Below are experts of layer 3 (counted from 0) of a mixture-of-experts language model. Rows are named router (the router's row for the expert), up (a neuron's input weights, with its number) and show model dimensions 0-191. Each number is 128 + 32 x the weight over its row's rms, rounded and kept within 0 to 255.
Before each expert's rows: a language model's description of what the expert responds to. This comes from a sample of Wikipedia text that the model never trained on.

# expert 62
It responds to: Foreign name middles. Middle pieces of foreign and unusual names and words, e.g. Gor-chit-za, Fa-ial, plus table words like Yes, MPC, General.
router [ 68 151 140 152 144 135 182 100 143  94 138 158 150 175 134 113 155 151 148 145 116 100 108 182 115 179 101 175 130 151  94 113 177  98 105  95 102 181  76  98 132 112 129 132 147 137 130 102  97 162 140 107 172 127 169 151 128 201 101 135 118 114 118 174 150 130 111  72  98 116  57 167 161 132 144  77 169 101 144 155  70 107 123 135 139 152 127 153 110 134 141 127  96  78 164 138 108 106  61 115  93 166 124 100  98 111  89 159 133 112  79 101 132 104  89  75 178  88 107 106 144 158 184  59  56 118 105 139 132 126 161 103  96  98 129 163 181 118 117 129 110  89 155 148 168 135 123 124 101  90 136 144 204 109 135  73  86 186 120 150 103 102 173 216  75 103 100 120 152 158  72 130 174 118 162 126 106  93 146 143 114 176  96 179 174 150 133 175 122 116 169 159]
up3 [136 139 138  98 105 153 156 158 139 102  50 106 100 108 137  79 200 114 161 141 158 122 138 136 136 105 117  95 128 100 159 119  94 183 171 143 124 117 171 133 117  73  62 147  76 156 154 132  76 104 108 121 110 110 143 108 107 155 173 145 122 102  63  86 185 175 121 153 118 134  71 133 130 112  36 134 135 107 142 156  67 173 185  77 133 121 131 134 124 131  84  97 170 128  94 130 114 175 135 140  99  81 130  93 136 134 111 119 140 135 128 151 174 141 118  98 195 113 142 108 135 115 141 123 133 201 147  95 117 138 158 133 113 117 192 138  92 127 158 203 107 140  82 174 116 190 164  99 202 142 132  80 208 132  98 199 170 109  89 115  89 133 105 168 167 141 142  80 146 158 162  97 107 129  96 128 171 167 103 110 142 140 103 103 149  99 111 165 146 111 159  87]
up4 [111 226 125 149 114 141 144 124 137 108  98  98 154 115 161 200 191 160 124 178 163  56 129  95 143  96 140 115 104 125 126  85 147 117 111  98 133 132  94  85 125 113 105 165 124 151 189 149 100 124 189 137  82 176  84  99 146 137  80 122 132 116 111 149 127 126  83 149 141 147  67 145 112 153 110 178 180 132 151 106 136  90 138  88  83  64 132 176 199 140  86 121 118 151 118 118  94 150 123 104 144 136 104  89 105  87 168 147 125 136 119 164 142 145 141 138 203  82 122  76  76 124 168 112 160 165 143 119 137 128 147 189  92 149  90 142 135 121 107  77  91 122 196 142 102 109  93  96 195 152  90  94 136 109  92 162  96 111 123  62 102 132 175 159  85 159 161 146 116 131  71 102 182 147 187 141 139 130 143  81 125  92 117 114 176  98 125 154 141 170 164 147]
up5 [165 119 131 122 118 154 164  80 110  68  98 120 112 146 146 142 124  88 127 105 141 127 113  98  80 160 139 182 110 105  99 149 145 118 131 147 149 107 144  41 192 115 127 170 169  96 154 136 137 188 145 115  85 119 161 119 109 190 116  61  80  67 150 107 135 120  84 113  74 170  97 131 147 142 132 125 124 145 119 139 107  95 163 144 197 107 158 181 113 126  69 132 155 108 130 186  75 156 110 105 181 161 114  59 129 127 143 211 145 152 117 143 134 119 144 162 175  84 110  95  89 125 170  65 123 183 135 123 106 137 106 117 102 153 155  65 139  69 130 145 106 177 148 110 125 134 204 167 109 126  77 143 170  95 128 146 113 134 145 132  88 123 136 180  87 122 144 161 135  79  84 163 100 132 114  73 110 134 129  89 116 146  90 111 125 183 163 161  76 172 119  74]
up6 [111  71 177 115 144 108 124 127 103 192  41 138 104  67 148 124 204 171 110  88 160 155 131 160 107  90 176 116 150 162 102 107 104 131 155 141 141 119 100 105 164 104 150 114  98  91 171 137 168 139 106  98  79 134 125 152 127 110 158  89 124 199 138 120 121 130 140 167  89 126 109 112  76 101  81 103  91 164 120 111 117 155 188  66 100 106 118 123 101 106  78  83  96 170  73 136 106 173 171 242 156 128 122 122 157 190 108 107 132  89  98 105 153 152 154 173 152 153 117 155 142 161 112 191 125 178 128 109 111 135  52 138 116 113 145 139  73 155 147 118 104 173 147  97  43 185 107 124 110 115 117  77  82 110 106 178 138 126 149 135 106 112  83 140 160 149 114 126 128 116 156 128 122  97 135 113 151 115  93 105 176  92 180  99 130 142 130 149 105 136 145 102]
up7 [127 110 173 132 149 103 165 126 127 102 126 100 116 174 125 138 146 157 145 124 107  81 135 126 125 107 145 124 130 133 135  55 120 125 110 123 121 117 132  66 151 170 131 141 124 166 125  79 105  93 132 147 119 150  89 141 146 187 148  72 156 110  79 132 126 108 118  25 107 158 108 136 207 104 149 108 200 190 124 105 124 153 115  85 133  84 167 163 177 144 149  89 116 143 105 113  51 160 133 100 105  95  66 126 130 177  86 143 134 153 146 107 180 185 109  92 157 142 173 151  99 165 158 160 174 104 176  57 149 101 115 110 141 130 121 102 105 194 121 165  46 115 144  81 142 125  98 128 143 105 154 147 146 119 135 147 131 190  99  83  67 141 149 125 101 145 158 109 123 128 120 121 181  98 158 101 161 187 148 134 202  96  91  77 140 151  66 174 147 132 143 142]
up8 [ 88  85  86 187 151 107 156  81 100 120 138  89  98 130 108 108 176 169 125 130 121 149  87 198 127 127  92 107  82 125 111 133  78 178 134 103 119  86 142 123 118 152  76 159 122 127 105 200 133 144 112 102 151 100 124 122  96 120 154 164 124  31 112 115 197 124 187 148 111 124 137 165  89 111  86  87 122 107 125 163  56 123 134 215 135 191 128 136  70 127 111 140 149 138 137 127  85 121 153 172 142 116 103 171 116 137 118 202 143 126 132 120 149 163 140 127 140  81  83 100 159 147 127 116 107 171 119 106 112 138  97 113  54  93 205 209 108 133 144 152  99 154 153 157 128 137  97 149 179 162  90 153 134 139  76 136 171 147 137  98  80 108 138 147 115 103 152 171 191 142 135 116 136 117 163 150 107  82 108 141 143 151 126 150 116 192 109 140 142  91 118  48]
up9 [117 130 150 128 179 105 186  69 110 109 127 151 112  89 125 102 152 114  91 115 132 125  97 100  57 164 118 100 103  82 169 139 156 165 168  95 102  79 170 110 184 132  95 103  98 132 188 131 114 144 198 117 156 107 115 124 105 203  91 112 116 141 126 165 103 126 120 126  87 154 155 169 193 118 126  81 126 127 124 169  67 141  98 128  84 142 103 149 185 103 125 116 213 111 144 148 165 141  82  74 147 136 131 154  97 122 111 200 112 177  65 110 158 101 139 126 143 100 118 164 140 187 163 138 162 129 174  72 132  96 138 116 164 126  88 148  92 187  83 140  86 169  95 142 128 112 118 135 136 120 100 130 180 116 134 144 191 153  93  84 129 125 147 114 112  79 146 195 174 102 125  87 125 136 113 181 209  90 111 111 125 105  87 141 153 136 160 144  90 115 155 108]
up10 [150 106 176 151 130 105 169 106  97 110 122 168 125 111 145 129 163 134 120  78 200  71 133 157  72 184 159 162 109 164  79 134 121 111 204 113 160 149 131 130 160 136 107 184 143 136 144 122 147 138 150 125 168  60 162 107 114 192  90 117  78 116 119 134  46 162  88 133  94 139 162 146 126 129  88  96 102 138  72 139  94 167 153 151 121 149 187 159 156 146 131 107 113 129 110 116 133 157  75 139 131  97 106  63 116 167 127 212 119  87  89 143 100  54 121 129 138 167  77 143 132 135 126 116 130 101 103  73 146 171 119 159 203 116 171  72 144 119 119 205 100  83 155  96 165  91 109 109 108 118  99 118 175  68  79 169 142 154 112 107 106 116 140 149  74 102  91 140 137 107 121 134 108 157 208 139 111  99 107 123 124 153 112 166 159 102 135 110 154 139 129  91]
up11 [ 49  54 115  81 126 137 161 147 105  66 102  53 132 142  97 112 170 146 106 101 166  93 119 158 113 191 157 165  94  80  91 150 135 125 124 136  81 151 190 122 104 127  84 167 153 100 122 105 119 188 148 145 124 122 147 146 100 172 137 125  76 137 124 129 127  98 160 147 107 138 114 140  84  97 148 106 175 161 127 126 134 116 171 132 138 129  86 187 169  97 133 129 126  69 119  59  87 103 104 100 141 134 111 126 106 105  98 124 165 110 120  89 118 160 106 136 188  91  36 146 128 134 122  91 146 131 185 157 105 100 143 143 111 168  97 155 151  76 128 213 134  78 140 131 128 157 113 122 195 111  91 130 146 139 128 186 142 122 164 129  89 105  94 175  94 179 105  84 163 176 142 176 172 137  91  84  98  92 162  86 117 143 107 152 186 104 126 168 102 137 124 112]
up12 [122  69 131 110 117 108 134 116  76 136  58  78 120 101  87 137 183 130 150 151 140 142  97 154 137  76 128 108 133 162 135  77  82 193 133 123  97  96 133 115 129  85  86 140 129 121 116 109 164 146 134  93  68 132 154  54 124 147 135 181 201 107 108 117 136 168 120 177  81 175 140 168 157  55 148 184 156 124 114  79 126 163 155 170 110  85 116 153 159 168 123 103 100 104 123 160 139 114  91 145 122 147 143  97 136  43 101 131  95 176  83 159 134 165 144 154 108 116 126  84 124 151 126 157  91 128 189 114 153 188 153  97 119 153 115  82  97 155 123 116 101 132 131 100 114 151 131  50 209 192 118 152 139 124 131 149 155 114 155 172 128 228 127 167  91 161 178 146 152  72 114 121 110  97 149 105 123  82 122  97 125  97 166 131 137 146 137 132 123 152 154 100]
up13 [113 121 100 187  65 186 157 144 130 143 145 143  76 122 153 120 164  78 140 109  80  98 144 120 147 102 144 134 120 140 137 116 103 155 149  29 120 133  89 120 108  89  72 140 125  88 181 121 114  98  92  91  83 156 103 148 182 165 168 149 138 161 137 128 167 141 125 114 130 140 139  95 196 133 115  95 195 124 169 115 130 101 203 115 150 133  89 122 148 160  94 106 151 151 142 156 115 131 135 116  86 130 143 135 120 104  85 151 103 143 146 104 188 129 115  91 194 136 128 168 120  52 177  61 179 150 162 123 118 128  87 108 110 159 110  80 153  69 136 190 111 158 146 115  85 167 127 150 166 126 132 141 184 112 135 162 116 181 140  82 121 108  98 143  54 133 135 105 156 124  92  44 131 132 150  62 189 127 143 102 137 117 133 196 116 108 139 157 111 102 118  80]

# expert 54
It responds to: Numbers and units. Digits, units and quantities in statistics tables and infoboxes, such as 0, %, km, m, million, and Total in population fields.
router [ 98 166 109 178 104  73 157  77 162 150 102 131 151 106 118  86  92 181 113 150 114 150 109  85 104  98  98 158 176  50 157 142  56 113  99 142 102 159 113 163  89 141 122 124 102 221 108 141 141 177 142 104 141 159 128 111 115 108 147  92 121 154 148 143 138 132 118 105 192 184 130 129 128 116 123 190  80 130 167 117  64 107 105 114 109 126 177 135  92 116 120 114 133 130 168 192 156 140  86 114 162 138 130 123 109  92  80  97 107 102 170  91 167 148  92 142 113 118 135  89 177 124  95 172 109 115 121 142 173  84 191 171 118 162 105 139 142 129 129 116 193  88 137 152 130 117 154 149  94  90 140 189 135 144 190  94 127 119 132 130 158 151 151  90 115  74  86 178 138 178 128  78 124 103 113 162  96 118 154 156 114 146 174 148 143 132 148 186  12 137 146 138]
up1 [180 198 142 113 189 135 160 150 126 117 124  71 130 129 185 167  95 144  80 157 171 157  95 157 137 135 124 142 152  95 127 126  93 165 166  97 173 156 138 130 106  82 174 163 146 166 130 145 159 118 133  93 123 121 101 119 190  77 133 143 117 119 159 148 120  94  91 160 164 132  89 162 101 145  99 105 133 151 146 105 140 132 153 140  73 134 169 134 150 112 109 141 132 138  49 118  67 170 123 101  95 153 151 132 164 148  93  94 156  51 116 120 122 143 175 184 141 122 117 130 113  96  95 131 179 101  96  91  96 151 104 174 184  85  31 188  84 107  77 129 162  85 124 107 111 158 171 126 107  51  94 123  98 165 148 162 106  81 113 108 163 165 150 134 176 105 141  91 122 162 111 136 119 153 104 121 142 107 123  88 185  60 138 116 122  74 162 185 164 131 133 114]
up2 [153  77 157  98 166 148 150  69 152  98 118  38 119 155 132 156 181 109 130 130 150 183  90 120  66 171  90  88 116 112  82 137 130 139 145 164  94  94 129  77 137 121 174 114 123 106 130 141 137  87 179 157 105 146  50  92 164 162 125 183 133 103  88 104  92 137 169 162 120 117 128 148 103 109 141 124 159 141 166 181 150 114 166 132  88 109 108 187  97 170  96  82 144 149 111 177 111  65 174 114 108 160 102 120 137 100 111 138 121 190 186 169 101 128 156 179 142 143 141 110  91 173 138 119 117 117 164 120  90 162 148  98 139  89 127  99 106 182 115 142  95 156 124 114  94 139 113 151 156 187 102 183 116 152 108 146 121 123  83 160 112  87 181 100 159 210  69 114 143 154 121 117 164  93 114 204 173 107  80 131 148 124 115 157  75 117 129 100 132 148  89 109]
up3 [161  77 151  79 181 157 169 100 131 119 134 132 141 105 132 158 163 101 113 128 137 112 178  63 117 166  86 135 100 167  75  84 110 153 172  92 111 108 121 110 156  78 131 173 106 129 179 176 113  94 128 121 135  84 114  98 134 140 114 142  90  97 140 112 133 165 146 138 137 100 187 126 179 114  68 177 133 139 127 151  62 115 146 161  73 132 137 148 182 115  45 111 132 111 125  93 111 187 144 120 125  98 143 135 136 137  93 147 132 166 126 163  64 114 180 166 122 153 164 128 105 120 121 100 118 116 170 104 106 131 109  91  96 119 128 106 105  92 149 101 137 118 155  63  91 167 159 144 117 131  98 140 168 130 106 108 119 111 183 108  23 132  54 154 169 177 122 133 105  88 118 179 195  91 105  90 129 105  82  81 176 133  90 144  98 160 187  90  89 151  87 108]
up4 [112 138 134 134 115 128 180 179 111 141  92  66 178 109 102 155 132  95  97 129 125  68 118 141 112 153  80 169 148 116  99  54  77 189 147 144 135 126 145 199  70  63 116 138 100 158 139 135 115 148 115 110 103 135 152  95 171 119 177 143 116 133 164 126 125  41 109 181  96  66 110 112 172 112  86 119 118 134 154 110 129  75 163 100 157  86  93 135 115 136  90 104 171 162 145 104 133 145 121 144 141 103 146  85  84  72 159 133 118 123 142 160 149 103  88 124  73 205 151 150 158 133  95 118  58 111 138  74 176 154 139 104 152 185 168 116 153 149 126 147  64 157  96 159 149 160 136 138  88 170 125 153 165 129 136 171 151 121 138 130 163 109 130 103 178 184  90 170 126  82  95 108 144 165  86 147 102 154 154 127 151 122 160 102 117 104 129 212 165 155 136  91]
up5 [107  99 162 155 167 130 131 154 127  88 133 111  59 133 129  66 119  83 164 101 157 151 124 116 105 123 130  97 152  86 166 112  88 140  74 185  97 145 134 194 156 139 142 155  54  91 118 104 165 184 111 139 140 169 156  67 171 157 165 159 119 175 118  74 124 131 190 100  99 239 134  94 150  97 129 149 185 122 146 141 114  99 136 107 152 134 119 146 150 153 105  94 172 131 140 125  57 180 107 129 127  86 164 132 143 136  91 130 120 132 152 153 135 149  99 179 164  92 149 178 118 124 137 214 123 108 137  64 145 122 105 102 153  85 124 144 139 161  92 135 147  72 176 117 122 165 106 119 108 113 116 154 129 126 114  70 112  65 107 144 165 121 114 148 134 101 151 147 109  35 124 141 151 147  89 156 171 134  77 174 145 117 121 122  81 201 151 109 155 137 128 131]
up6 [ 76 100 183 178 109 137 105 138  78 131  44 109  75 131 135 157 144 189  74  44 152  91  75 115  93 146 134 142 117  92 161 154  84  76 129 159 145 114 131 162 150 138  86 148 119 131 133 116 129 133 149 136  86 103  94 148 136 150 124  49 157  66 177 176 134 177 118 141 142 149 137 140 173 110 139  64 146 109  63 149 130 143 104 166 133 161 137 143 164  92 167 109 135 153 118 145 106 139 121 141 121  89  86 148 148 153  95 144 142 165  92 105 181 127 125  84 135 161  70 119 120 169 137 122 124 147  97 145 145  98 113 184 205  74  82 108  86 133 125 176  92 122 166  89 116 151  75 145 143 145 127 181 125 144 190 125 173  73 109 152 174 175 106 132 138 131 181 143  72 100 136 153 149 170 106 157 163 114 153 109 111  80  85 113 150 136 171 160 116 115 168 124]
up7 [197  62 141 172  97 117 138 130  90  97 168  95 173 130 111 147 123 100  73 116 134 136  85 108 160 133 168 168 123 130 122 125 147 145  57 108  82 114 107 184  91  65 165 124 108 129 133 159 160 117  77 226  97 122 161 147 148  97 130 147 157  80  88 190 156 142 122 112 180 110 182 131 136 135  71 189 124 123 141 132  82  99 144 146 131  98 104 146 133 135  75 135  87  94 175 121 138 138 164 132  72  96 167 115 132 163 148 133 133 121 139 121 155 167 155 173 126 134 153 165 172 101 175 112 110 182 158 105 140 142  84 141  96 130 212 131 108 158  98  98 147 186 130 126 123 124 177 121  98 132 129  97  95 170 126  91 137 130 142 145 174 153  75  71 102 214 156 127 141 110 188 158  96 109 116 110 126 120 109 106 159  53 132  74 160 169 107 114 133 149 132 139]
up8 [135 152 151 163  97 119 166 105  62  90  42 142  84  86 112 124 137 182 118 145 154 158 125 155  61  87 134 133  93 109 101 140  74  40 139 135 123  84 147 166 132 155 141 122 102 131 150 161 157 134 195 105  67 154 135  85 119 145 160  98 111 142  97  47 127 168 100 151 178 196 122 118 157 127 154 124  98 163 127 157  73 171 150  93 157 146 152 163 186 134 145 119  96 132 122 122  89 125 171 105 183 133 104 132 117 102 122  80 131 149 107 150 101 147  88 176  61 129 108 128 167 129 120 150 149 153 167 129 202 137 139  89 175 152 107 107 111  74 127 151 146  86 167 202 129 134 167 169 163 140 134 130 100 153 170 114 107  72 119 138 159 131  76 161 121  89 109 176 103  51 127 170 120 133 130 134  94 106 103  80 154 130 156 146 114 135 124 152 127 124 119  70]
up9 [150  78 123  79 128 111 142 153  80  94 137 116 174  93 157 162 155 125 130 135 142  89 112 107  92  88 169 122 106 138 115 144 117 156 147 140 165 141 134 147 177 137  49 139  98 185 196  63 153  98 136 106 162 105  83 142 136 105 120 137 117 140 109 168  63 138 130 195  86  90 150 177 157 140 136 156 201  83 135 143 143 149 151  91 170 143 122 154 176 124 112  92 165 153 117 136  55  93 174 193 178 148 123 102 110  64 110 184 108  87 131 163 104  91 177 125 153 105 160 113 112 151 109 127 112 106 152 112 139 157 134 140 118 132 140  77 100 164 154 132 139  67 126 131  58 224 123 106 144  84 117  91  92 127  83 166  97 136 108 122 150 174 105 131  98 130  87 172 181  86 145 112 107 166  99 153 142 151 151  88 138  69 151 156 190 121  96 126 144 122 158 120]
up10 [203 160  83 194 151  38 168  82 157 119 118  88 114 106 123 121 126 132 184  75 131 133  91  90 111  68 115  88 138 103 182  56 155 119 158 190 160 134  87 177  84  98 167 174 113 140 176 170 187 180 131  93  66 130 131 100 145 126 142 103 134 114 106 148 134 146 110 163  96 130  90 139 126 102 122 154  81 132 124  81 133 160 110 103 128 162 149 157  91 114 103 128 148  77 138 127  96 142 169 215 116 136 104 113 180 124 115 104 127 143 144 158 127 168 109 160 108 149 103  97 201  75 146 156 146 131 143 132 154 107 159 136 194 137 118 104 100 123 137 135 157 104 107  99 115 164 118 107  87 151  56 118 132 131 122  48 153  85  37 155 131 137 140 154 144 123 130 143 151 155 111 124  90 123  63 108 120 130 134 151 173 107 140  93 146  85 112 150  85 116 138 121]
up11 [163  48 137 147 119 165 131 137 109 139 106 117 140 108 198 156 158 129 136 114 121  69 158 118 102 158 106 115 116 146 175  85 114 126 156  92 133  98 162 157 161  76  69 105 111 186 101 177 160 104  87 171 107  78  86 148 179 109 140  95 114 164  89 112  59 177 117 108 119 177  78 145 108 134 108 140 107 155  92 163  87 125 171 164 120 162 143 159 134  92 154 143 149 184  97 126  87 137 101 136 157 133  91  95 146 199 129 180 103 170 125 128 140 124 118 220 140 160 108  90  83 152 124 139 118 182 174 142 165 109 154 122  97 132 124 106 135 145  90 149 160 176  85  92 101 193  86 131 125 129 102 127 160 121  68 122 117 148  57 112 147 143 146  93 171 151 106 154 121 165  96 162 116 134 149 142 151  46 128 126 176  86 116 119 105 104 184 117 136 104 189 100]

# expert 23
It responds to: Prepositions, digits, mid-word pieces. Short pieces like in, at, on, it (often prepositions), single digits in scores, sentence periods, and According at sentence starts.
router [115 157 125 135 141 160 196 112 156 187 132 144 134  93 119  96 107 193  88 116 108  89 172  85 154  93  88 184 143  83 119  92 104 123 134 113 105 120 117 161 184 159 170 174 169 167 142 129 122  78 137 211 135 133 116 175 150 134  90  99 107 178  85 114 143  99 100  97 163 115 151 109 103 112 164 127 116 148 166 145  71  83  91  94 115 109 103 147 118 157 161 175 124 151 162 148 159 138 159 117 167  73 162 148 108  66 158 171  68  67  97 142  74  96 141 112 125  96  87  73 143 128  93 118 190 112 114 160 106 104  51 160 161 128 114 122  83 156 205 108 111  95 137 136 138 107 136 149 113  97 142 190 173 122 125  73 106 156 114 163 123 141 133 122 105 129 137 128  66 143  98  80 121 135 168 145 111 172 134 157  93 121 122 148 113 208 181  90 117 155 134 138]
up1 [177  92 167 121  99 114 152 155 149  88 136 137 136  75 141 117 162  83 149 152 165  62 120 166 153 182 176 109 136 137 162  37 166 154 130 129 136  99  99  89 156 148 135 139  95 145 105 103 101 118 130 142 115 151  67 117  63 126 192 148 134 113 154 154 116 109  91 150 117 137 155 173 154 149  80  90 117 103  66 133 137 124 159 131 120 106  67  96 124 140 162 164 176 104  91  98  46 143 128 163 117 148 116 122 115 194  94 131 131 108  90 130 109  93 139 136 127 142 162 166 153 173 165  69 164 154 177 136 125 162 126 145 120  82  93  47 111  93 109 150 110  97 150  66 150 121 163 144 156 133  92  92 117  70  95 201 112  95 173  68  66 151 117 141 127 172 122 120  86 142 135 140 153 119 146 108 129 118 107 133 131  94 102 126  57 113  90 166 130 172 187  87]
up2 [164 135 132  88 135 206 131 149  95  69 126 150 104 114 113  89 147 157  83  72 106  92  68 172 141  98 157  85 160 130 102  75 138 188 132 177 129 107 193 206 142  97 138 125 179 108 121 119 139  86 131 126 134 147  96 125 122 160 154 116 171 165 138 118 113 104 110  85 101 135 108  84 136 102 140 138 149 106  85 125 152 130 121  81  96  86  63  89 155 122 132 137 134 141 130 115  95 130 155 104 125  73 129  84 163 137 126 123 138 103 106 110 161  60 176  85 141 130 162 181 100 176 109 182 141 167 116 102 107 106 151 213 196 150 109 127  92 139 155 179 153 133 162 153 122 190 222  61 116 114 162 126 117 175  95 171 126 132 134 140 121 133 113 139 122 102 125 109 126 138 125 105 125 197 160 165 175 166 128 112  98 155 119 171 143 119 106  42 125 111 146  93]
up3 [148 117 127 108 146 106 202 169  72 127 100 104  78 109 162 128 191 133  96  62 117 186 118 139 110 105 149 122 104  99 118  83 101 156 113 119 105 126 159 121 156 168  99 182 159 133 126 156  87 162 128 149  75 151 158 110 137 115 136 127 181 195 109 105 111 148 133 129 123 129 134  57 139 101 151 141 111  95 163 199 149 101 151 146  94  99 177 133 158 109 167 127 132 141  92 186 178 135 182 144 170 162 157 104 144  83 177 178 140 106 134 167  80 110 155 161 126 146 139 117  74 143 129 133 102 193 168 121 183 201 155 117 189 133  78 117  94 118 196 114 123  58 131  87 106 146 116 127 127 145  64 126 128 153 140 141  72 136 145 146 122 162 103 129 130 162 124  87  55 101 130 126  61 138  81  99 135 125  94  82 103 102 159 166  91 132  94  81 140  96 122 160]
up4 [107 129 131 133  48 121 154 109 111 150  89  84 100 106  94 196  88 120  88  88 136 160  95 171 134  92 146 104 200  84 181  90 128 109 156 119  73 140 141 147 141 105 103 197 126 165 133 118  90 121 145 100 110 112 125 130  82 166 104 181 120 129 103 116 144 130 115 120 143 111 138 121 106 134 136  94 147 188 201 143  97 194  79 123  92 105 156 130 126  90  49 143 144 131 167 158  90 144 148 142 141  85  89  92  98 108 144 104 109 127  85 174  69 156  82 157 120 109 144 124 144 108 139 127 170 201 205 136 124 122  80 141 153 226 122  84 107 106 142 139 103 126 116 194 154 129 153 119 142 127 100 156 133 138 109 137 127 138  44 114 139 112 111 184 110 162 151 163 109 130  89 130 116 176 138 130  75 113 116 135 169 150 140 117 136 199 133  84 148 161 176  76]
up5 [ 90 117 136 112 156 125 160 138 158 122 114 129 101 105 106  90 136 148 108 148 152  45 150  89  95  96 162 134  87  93 161 109 131 123 178  89 111 123  85 140 172 125 102 187 160 120 143 160 147  73 132 120  70 168 121 103 130 189 172 121 105 162  48 164 114 195 106 134 135 174 143 185 122 127  82 103 121 160 118 118  89 144 101  94 109 152  96 183 120 113 121 148 171 127 130 135 183 121 109 128 104 105 148 129  96 122  88 139  75 133 106 156  78 108 104 113 148 174 119  76 118 100  99 144 189 159 190 153 135 137 150 166 138 164 104 101  94 193 108 142 103 115 176 136  82 125 175  78 169 160  95 141 183 120 127 106 109 115  99 175  63 162  51 100  78 139 129 133 189  82  91  89 176 109 169 150 165 162 144 172 122 132  96 129 132 183 162 126 104 170 146 118]
up6 [124  55 172  99 179  82  95 138 131 145  79  73  87  85 113 135 124 148 146 123 137  98 150 117 109 129 132 122 136 105  81 144  90 163 160 142 136 154 103  84 125 156 119 150  87 167 103 122 135 161 102 145 125 126  88  88 162 157 126 132 177  92 103 139 156  65 182 154 109 117 171  92 146 137  94 107 130 131 101  68 113 173 129 179 109  95 120 133 137  96 112 121 174 114 117 157 121 100 143 153  97 125  86 129 208 132 154 122 146 167  88 197 138 131 143 120 145  78 176 224 140  98  95  99 143 125 184 129 153 136 118 124 136 166 119  68 147 186 134  89 105 146 136 142 106 181 135 128 140  94  68  88 158 151 130 107 152 114 118  83 128 157  99 170 197 140 159 137 105 142 153 104 132 106  59 151 226 186 153 134 204 127 109 133 135 196 114 120 116  86 144  85]
up7 [138 118 164 124 156 121 143 126 118 159 162 102 160 113 133 134 136 108 129 122 106 149 131 146 118  54 122 120 181  72 108 105 131 148 235 124  85  73 118 106 136 136 120 152 158 110  87 157 144 137 171  41  95 150  88 141  87 147 122  79  96 100 117 139 102 202  72 100 154 137  92  96 162 108 112 111 130 152 190 123 144  73 161  94 130 174 131 129 188 141  81 107 113 124 184 186  77 150 137 134 191 124 130 125 182 137 190 171 103 124 142 117 115 116 176 116 119 154 115 100 108 115  90 132 118 166 194 154 148 137 119 168 169 143  92 109 156 111 146 144  98 129 131 122  61 144 146 156 185 129 109 102 114  91 109 153 106 111 154 108 151  83 150 160 104 139  66 111 143 146  77  85 186 127 160 173 177  71 170 113 133 128  96 112 150 115 156  80 171 196 125 159]
up8 [124 143 109 120  79 127 156 108  64 121 146  96 130  75 117 157 162 147  83  98 106 115 109 119 126 166  89 121 112 109 115  87 108  96 158  21 149  51  97 150 203 140 154 157 146 131 128 209 116 122 115 157  98  87 100 111 166  96 157 140 109 106 102 105 133 124 128 199 128 108 125 124 115  90 186 179 103 149 142  66 141  84  79 121  69 154 130 181 164  96 101 101  91 143 162 122 132 109 202 176 161 171 163 175 101 123 118 155  96 111 119 155 119  83 120 147 167 177 113 120 101  88 105  67 141 176 162 162 158 156 122 136 136 194 120 125 135 139 107 130 120  91 144  93 150 106 155 130 173  89 124 134 117 169 111 166 127 128 101 141 122 122 108  99  80 161 115 131 132 115  64 119 124 129 172 127 137  90  89 108 132  70 148 177 106 126 176 170 136 211 133 161]
up9 [101  92 124  61  87 181 181 169 146 128 158 136  86  82 114 102 117 126 143 126 130 147 104 175 145 128 114 122 104  99 149  84 123 183 156  60 143  91 145 133 151 209 142  78 109 137 120 143 148 117 173 148  97  68 120 186 149 146 149 163 185 199  99 166 176  98 134 128  99  86 163 142 137 124  51 118  90 119 168 192 120  82 144 138 128  64 176 138  76 155 113 108 127 100  93 119 121  68 160 136 117 127 164 115 165 117 128 145  93 109 152 134  62 103 172 172 128 161 158 170  98 118 164  94 175 125 122 118 135 155 126  85  76 128  58  96 131 144 153 186 121 132  96 149 121 121 118 136 144  78 146 183 105 119 148 135 106 141 121 163 107 102 128 112 138 127 138 106 120 177 151 170  84 126  97  66 171  90 144 124 164  71 153 171 180 134 144  84  99 111 161 121]
up10 [198 176 100 114 160 196 178 171 114 139 159 109 125  89 148 132 102  89 125  98 102 123 126 162 109 132 137 131 158  95 121  96 118 142 168 150  96  94 164 140 152  87 143 157 108 103 141 125 111 134 135 179 112  89 114 134  65 100 128 157 167 133 175 128 149  75 128 147 141 145  90 113 160 128 154 130 179  62 175  90 102  81 137 109  60 148 138 152 152 152 107 141 160 112 133 119 166 148 167 161 143 154 119  41 101 110 133 169 182 128 101 154 148  68 187 158 153 161 120 169  78  92 105  87 117 143 146 112  90 120  72 114 132 180 119 182  61 159 133  95 147 102 109 108 147 147 143 181 159 150  85  94 118 148  66 202 144 141 115 192 136 131  55 151 113 104 153 136  84  80 163  44 115 116 143 139 125  98 156 123  77  80 143 165 130 139 123 142 112 151 114 140]
up11 [ 81 127 140 125 171 125 145 126  92 110 132 119 135 111 122 124 189 201  96 103 139 163 110  70 104  92 109 131 127  89  95  86 152 183 197 134 142  70 100  77 133 180 162  81 134 154 107 122  88 118 130 154  95 108  82 152  99 120 119 132 138 137  91 124 143 179 150 129 136  64 109 128  96  64 107 113 148 130 152 150 160  95 113  96 112  81 151 211  78 168  62 173 166 118 141 185 120  76 134 128 163 113 109 143 160 139 174 110 113 123 130 171  94  81 157 139 158 121  92  74 150 103 101 103 178 123 174 162 153 100 137 115 168 130 125  82 135 187 134 131 112 144 142 100  84 113 163 158 138 119 106 202 118 102 134 193 149 138  89 131 101 138 163 170 117 152 149 127  85 194 122 123 154 142 109 169 156 155 105 116  68 120  52 143 164 182 161 103 134 187 158 127]